Below are experts of layer 4 (counted from 0) of a mixture-of-experts language model. Rows are named down (a neuron's output weights, with its number) and show model dimensions 0-63. Each number is 128 + 32 x the weight over its row's rms, rounded and kept within 0 to 255. Numbers have three digits each.
Before each expert's rows: "comes before" lists some tokens at least twice as common just after its tokens as in all text. This comes from a sample of Wikipedia text that the model never trained on. Tokens count by the router's weight.

# expert 0
comes before: " of", ".", ",", " in", "s", " was"
down0:114214134079113149091136113169170114117141109090120116128112121199125127096187098194158145133115138153111114146138107124145128158106129144097201125104178125109069145110148125144098086158169146
down1:104126083142172151093154108129139123192126107149146107161114123157125085083131148141110089176059120190063132092137149118105077111116211181125113193113084084129154147162080168102146110149152176
down2:141058178143164143117156091167169158135116150124061130148107083129175092142119065151081163127157168123131159121069056116139090139141108169111119141097105109124188136100108126114076167135099200
down3:107103097162148142087118114149115097135136138136160093111092159114084110201151176077088135123134128143087100123166168081115081231134164178148109165103181070110065143170143103173108127098086090
down4:180134142122105146161148140123119136129097183113149172130162113128185137185131146183109150162131114169093166132151125140171094151105142164091138128112139120148159113141133139111170132103101127
down5:115077079077148131100113106136122107124151168101141132091141192095097107097110118107114119147172131085101121077145209158115138140153129173144138194117128155116140100172094136131092146091117099

# expert 7
comes before: "s", " be", " have", "3", "t", "8"
down0:099079092094109158111161144131156170158201132135119126122214126059104128150131118130127118192179111196121105124102102142168141118096116115178125129154119105190067127173123117127133108140140077
down1:151163140122174089110129132147103148140100124145076115146084088130145090135117115135146121150126067126153141107107156137112167093122150127126091134096097105097100149118136117118102134150140116
down2:067153114109146099150146096143086154127085111121132114156096114122154149060089125167181119175091155105089125077162097190180187125138074152128098113100137188155149120140112123123165113111121137
down3:185067081130114153158118160143116143136174086133095181109192152135089144095112058141101124184133123084115183151148142095137145137139114085171141149087094133164141150111181135142129176110171069
down4:109103135145154106076143126106160157109136101141130130160188114146161146138161120175148173103108116097088157161118142080113094140159048159169138181085127151157231104104163152075177138151116090
down5:101167166111131140100136144136143155078092174099126105071165047135158104120150121144131115178096076138100102062124116181143115085149089141128144119107146103138144134160119134075134162165202154

# expert 5
comes before: ".", ",", " of", " and", " were", " in"
down0:069094126091174166138149166119133165134134119166085131171104189144132085106146129134121096144158168141083180121186097140137148147165150214104107161111113132107150137127134158128144135121173157
down1:076113182170148074062087148104158071114106116120158078119092101135146100143076115106125147097111128120105151131105067152160154117111133119127142120093104154088115135108162158200141130156087198
down2:178136112118126106178114115123101136147150117217147155145159212127093094138171147177068142111191146150153076156150059117127144125118150118168117094173142167093110120132163123117083145151078168
down3:152159117116131115134087155140151115112150116136114172178148107111185151138102123145124093151142104156102106173134167116098129145090171112182105186130082089115056088128062106163093119185088145
down4:163117173152102099084072068147145104105107155095108127094149129164123081092145177099085069074164206142116098138167167107160118125087188152167063105160109095089145111141175182112077089090127157
down5:128124115125116082118178078140056100136094161066120100100093150091122173139132026082115147166189079108133108133147107176069110120114192126145100144137110123135091086115127125163163126125152177

# expert 1
comes before: " the", " by", " a", " to", " as", " in"
down0:096106104099157107124115175117120107113151131174110167148084130116160105195144140116102134150130090103128156152092138060163110114099141139154141126092187110117101157115077119119109097149162123
down1:073161130127171151125164110142120122108132073156198143093135124142104124121102130102146161113121119116153097081130077128107132101112113130196175156132138126158108125146098134114145112161164091
down2:124094095081111121202190139072114134145118168126132111118155167139162185178126045081120099108131089059126142132111173113099078105071124149104052049091103125066119135125182196192135124146207114
down3:075165161130196091135146135092076155148123126079156109186089126099124109168134189135112138104141083121161176131153107088141146202123138132099103122111146148134116124071161119135146123120181149
down4:112114108124120144140109147129121204156163073125114153084147141179067095138170139120089113135142049118167092080100103158084126077109095095154118140114120084174225079125211197138105186152163204
down5:145141097116100121092157162119130107201145103108131129160132124179079131148119127127115083121119155170094111178103118054104090138120160173164113102098070104153130144120095046149152174144084124

# expert 15
comes before: "s", ",", " and", ".", " of", " to"
down0:122129120115117132150158074204174134180111148098109119124120102113100146098134123140151159156126118146166057169096070124142128147036135118154137155074121109114081172168134034124142099119123125
down1:070129104128127094131111150099152114119132104160128120112141147067138117143147156155120117127150118156130118144115160179115070115097160159079142199153121148124185147121150112136095132195095220
down2:118107141112087203112091176182135169125167058144142140136111085106155169118104159102123143131093096152152143083117109087116190115118172112119091178050163188150060115143102114147136114171039136
down3:123141160155128113101120156163130182098143119163163112061105199147167146099150124115129155150153137157094100148128164167163118157139083138130097182158131081159162088162152137118155119144088122
down4:129111151151149139153133100132087144118155138087045125146157089071146097194077114126125122139145183102098106122137122167045094098106135139097102118165101129076215202103073115138125077156108121
down5:114131129123131136145107065160147123124141199081096158089124114192119142148105100100126106093107114117124113136156175118150168158092154120191103124070185107123099136106154155123155148120139100

# expert 9
comes before: "|", "\n", " The", " He", " In", " It"
down0:119154153098193114066123144143157058127156148085156202134117080089100133171134117165111170099137101163138112130129079122219080128118150094134183137110103134106094113129133132153125157147171121
down1:116135144137152152140122154204153065126139084103140081086128109121066067111177143131142152148103077075135125161128157131120170150199132180196211180129074110106115131081152037092060139153160119
down2:134083149117147074079229090117132186107166103132107155170096156119146205145083101130116103140133199101148088128102154108133118103114178089106094133110087095130123133161176134124132156164087127
down3:129113134104089099081133157135185118174141107172127132163183104143154183141133159131111109131127102138135109106112111151121142099163106103137132098095146053126141148143106172200125147145162116
down4:105059150130128124173148138112052080089192193137129118113137176138094126188157154158132196145151071139152093135145056139146097125080116163116180114084148121121098168076107116154113098088098092
down5:116056160103159157092073105156120145133162127089127140109076128148113161114071081149135106090149137143157115126119129120120129099133099175117158161081125152090134105098120114159128173152109101

# expert 25
comes before: " ", "\n", " 0", " 1", " 2", " 3"
down0:154120077155206132113187174095106191176148200078190097080162105137125156140083122087125136155180114144135076108101154105199143117095130102109104194160163118115114171137089072181139097077081131
down1:083115090113088183074095164131150157178115088146144153139133122164143093119178127150147106146138166127099138067174171064092089164116128125132100177133147139108124176181136128142101110089149143
down2:142155172161139106086138150107066142148133111129123097161108132138127176120114097114091078132162113124093146096145139199112126177122118105146200144154103134167159167145142164158191061125147106
down3:120094125123126096085106113138072079136127157147170133121170143189138103135119124122089109153125194096117168167136119045150141105120133144087149147102120102166139174170157077104195129143114180
down4:126099076191147131041119153124176172175124134178164145143138098125098116146117174115089040119142127130111180133115113155147187097160124185171152143090128126104068127140116165130175137065170135
down5:111156111128122101133094117182080140194171127087151078198119175147150127137139126197145103140082108126150141091159124134135137132129098160113160176080129124083142106160128147092153155196115120

# expert 2
comes before: " the", " a", " his", " this", " its", " their"
down0:089074140149102119153070201083154123189178127154138127144110088149095112195121132126136174123107126146098129053129114165084123159104099091139173159091158139153160141072155095141111096158138126
down1:130126166063110141131130162094111142110095168120108107104063161094087094128136126161101129117143134140081158111109158125148155120128134163142149121154126194162125166066133127126064153114132136
down2:101139169133138121131106131128102152102155178173141124163096084129096136144172134179103107158177141086170130127144123160135106083035149180120129150140116119173132130154115116132133096200143145
down3:111129074135105104156211121139107134178148080162122128111175148096104109206164064153100083106104143175111043137072140162139152092110124117155122101089112143115150135069101070138087134128098119
down4:139106123072163134136151181088041107149095131121104078115101119093131100099145120165125126113113126151104119148152135102056183130115081144132127115122085110127129125138108144187127121171095179
down5:181099103149109145145102135139147138116122120091151074118186105132178084112144151081148098120141116151161154156206117120164124109072147167093134108145111103180110114096104140151093117143128128

# expert 11
comes before: "-", "\n", ":", "=", "The", "|"
down0:129089135100101144130151137089120136115104149057146129145102175122112144116161135169172087153085186126102099069222151153122113129104131086145069136095093136132161092133180113132143057118144120
down1:131150104141095138141142134147104136134095197154144193056163112182154155180115096141152083058120180097135184117124214162091119070051141116144163099121180080119118120132106126113158136107113127
down2:122037152148175162113058109100167180091128122145152106132106082093113144151158129139110103126102132100097179131102126079157148160150124157153135117117106176188135081132136127127095160107142127
down3:162181188174118195167142193135147170150133077132101092165138182050165132079131056093155087124123128174137148143163140103137135160083099175087125142149239146112149125096158095172154098089119143
down4:143153167107144117146157102152102136071129099104124115164143181137126181077168116146093109116201124101151104132154102125166178109165163176139182168151121119145148117138129062109151177058153131
down5:160153125121137168098129176069089118105133152192172104105131098128092192130079125149137125130125145049125144090114149194144114099106102105078163097131179118149117165078137175125146107101066151

# expert 10
comes before: " to", " in", " a", " by", " on", " as"
down0:188118120134104153139177139113134142108123134208114132118060086100121144102112150130039155099165142070169141103099155121140134133111121151113113158128101103087143120107107118129145146119166075
down1:141114148156115137128081121146084162097070136158119080123106126113140087123148131082108047130119089160155139155145122070127159128171130090104111144062108104181070110080149174140090091112133163
down2:106048129071099115053116154146105168096123065219142139108097129106108166073164129152119159108132115133126117086138124095128143173105121191132095102066127135111181097158120139075111099166094125
down3:203114140101099140060034150156201161173068116166099123173125122178130099098147124127105112140080123113126104121116178096103063089120117123138171100144153105106097119169125110118159163060093126
down4:139131100121144148113127154207185125131165108117097115126124155188112111153119085052155172101129140206130126132151109109196054147166088085100107119084157129118141107187160090168073129109158062
down5:114225122051076179209143169126116175065077085110171126164139142106171119102167123082156107135156131115115111193139126127157154131127127064208117120119121137147165064105118155115181113160110153

# expert 13
comes before: " the", " -", " a", " ", " his", "ing"
down0:123149175161131133066152132093141086155124176113111101128093098135130139179161128138169098130140106098090136109163057113107104081141136188156159126107148193059145137144075111166111138135199181
down1:125138085137124121120149103140179095125134150136055167093163126147143178122117155153119157174062125139104143163105117113121161147108141066165125147085116117123092148140118122042122156132072100
down2:152143156177138155142150108138095205137123109154129139128145091206146124148159107138151125133132080076092158141132160123136125081143113045134152125118165122074126111145134177134107145088129192
down3:191135166109045108096115144188110115108166150180127165091109125102106084176096113161148073168149175085127134145099106133110084149142126107140146108145140117123091122088129111160105095138176168
down4:069118154137133109168200099178079129155160092118099134122085130016160175152170144089063215141108133152157099176134129144205119098068113126115146138157121174182128148130173144144124110116133125
down5:138111150102096128087107176114151114124098163144152088111138117102141143168142137101119156163179148148153144127061164094137104109143186134151105148079130115076198126157143117152123109108161195

# expert 18
comes before: " the", " a", " to", " that", " been", "ing"
down0:136187187147134126115195151157122102157163131123110104124118135092160075176144126118070155174135106078100173098105118127168144171205112146185123128078133155132154111067105179103148120124157111
down1:148138117117202073187178137088166156124087119162122156181094147136166116215194140141120147107121116181102207138180136105079134125203122202144129117142148136149114182156143133115123150122142114
down2:123063103110110136094160139136085134148176146145115129140158190115122112072103122066074096120090088224147120064164066151109099131101102154177114158151127111153109155132069135102142100122115152
down3:142118123155116167074131133079098121195147132114131148158156156174130157107043133152104114178099194153106100082085147055172162085093030094159156157112150173159118116114156142080116134112134128
down4:092146151104083140176114097130199094164142082138092092135123118121173068099173144119090134168158115108135185140144047058089169117138147164123127132083114134065117031100122172168136095142129177
down5:096073135103100080098098142110070140119136089162168099107097134129149176121130173140062099111116169141138155172116118103171108174122123071127135161158175115062165141095162116132122074131154124

# expert 23
comes before: "\n", " The", " In", " He", " It", "See"
down0:124089107071101154110122129157108137070115109177119141144154117115168103093092089144121142141116103132061059105074151136099112097114144103107175124085163093159093161133132102104099159140154146
down1:076144108127123120111132136128118078124132159062078121105126140093094158131120126129112061127116084168075108135113073111174125102150149174125128174068104155098158122097104074094119123119073150
down2:105090102143153142126098127139164104137150132217044128097151119187173115130133128132125126128119131130133100168126113123085050137156143187163081104078104152122154081220100145084140101125193133
down3:183126137120104183098062158124084141142126222145163147134106180131120110136112116124126160157085180101167174119095109128123121151137177119119099129093145115084131095134119069074115105206081083
down4:140135137140129157113125098054123167077107120187117101081141107159069064149127144098084106151188077165149158124107145111099130082157118141143157121113162141123131137121221125080105099073137147
down5:143107145123142115226189167146118141176098052108173143134103125190168140154119138195163090078147110141115082129093174113120080123124158121108101106175125130088171124125103114123107127121155115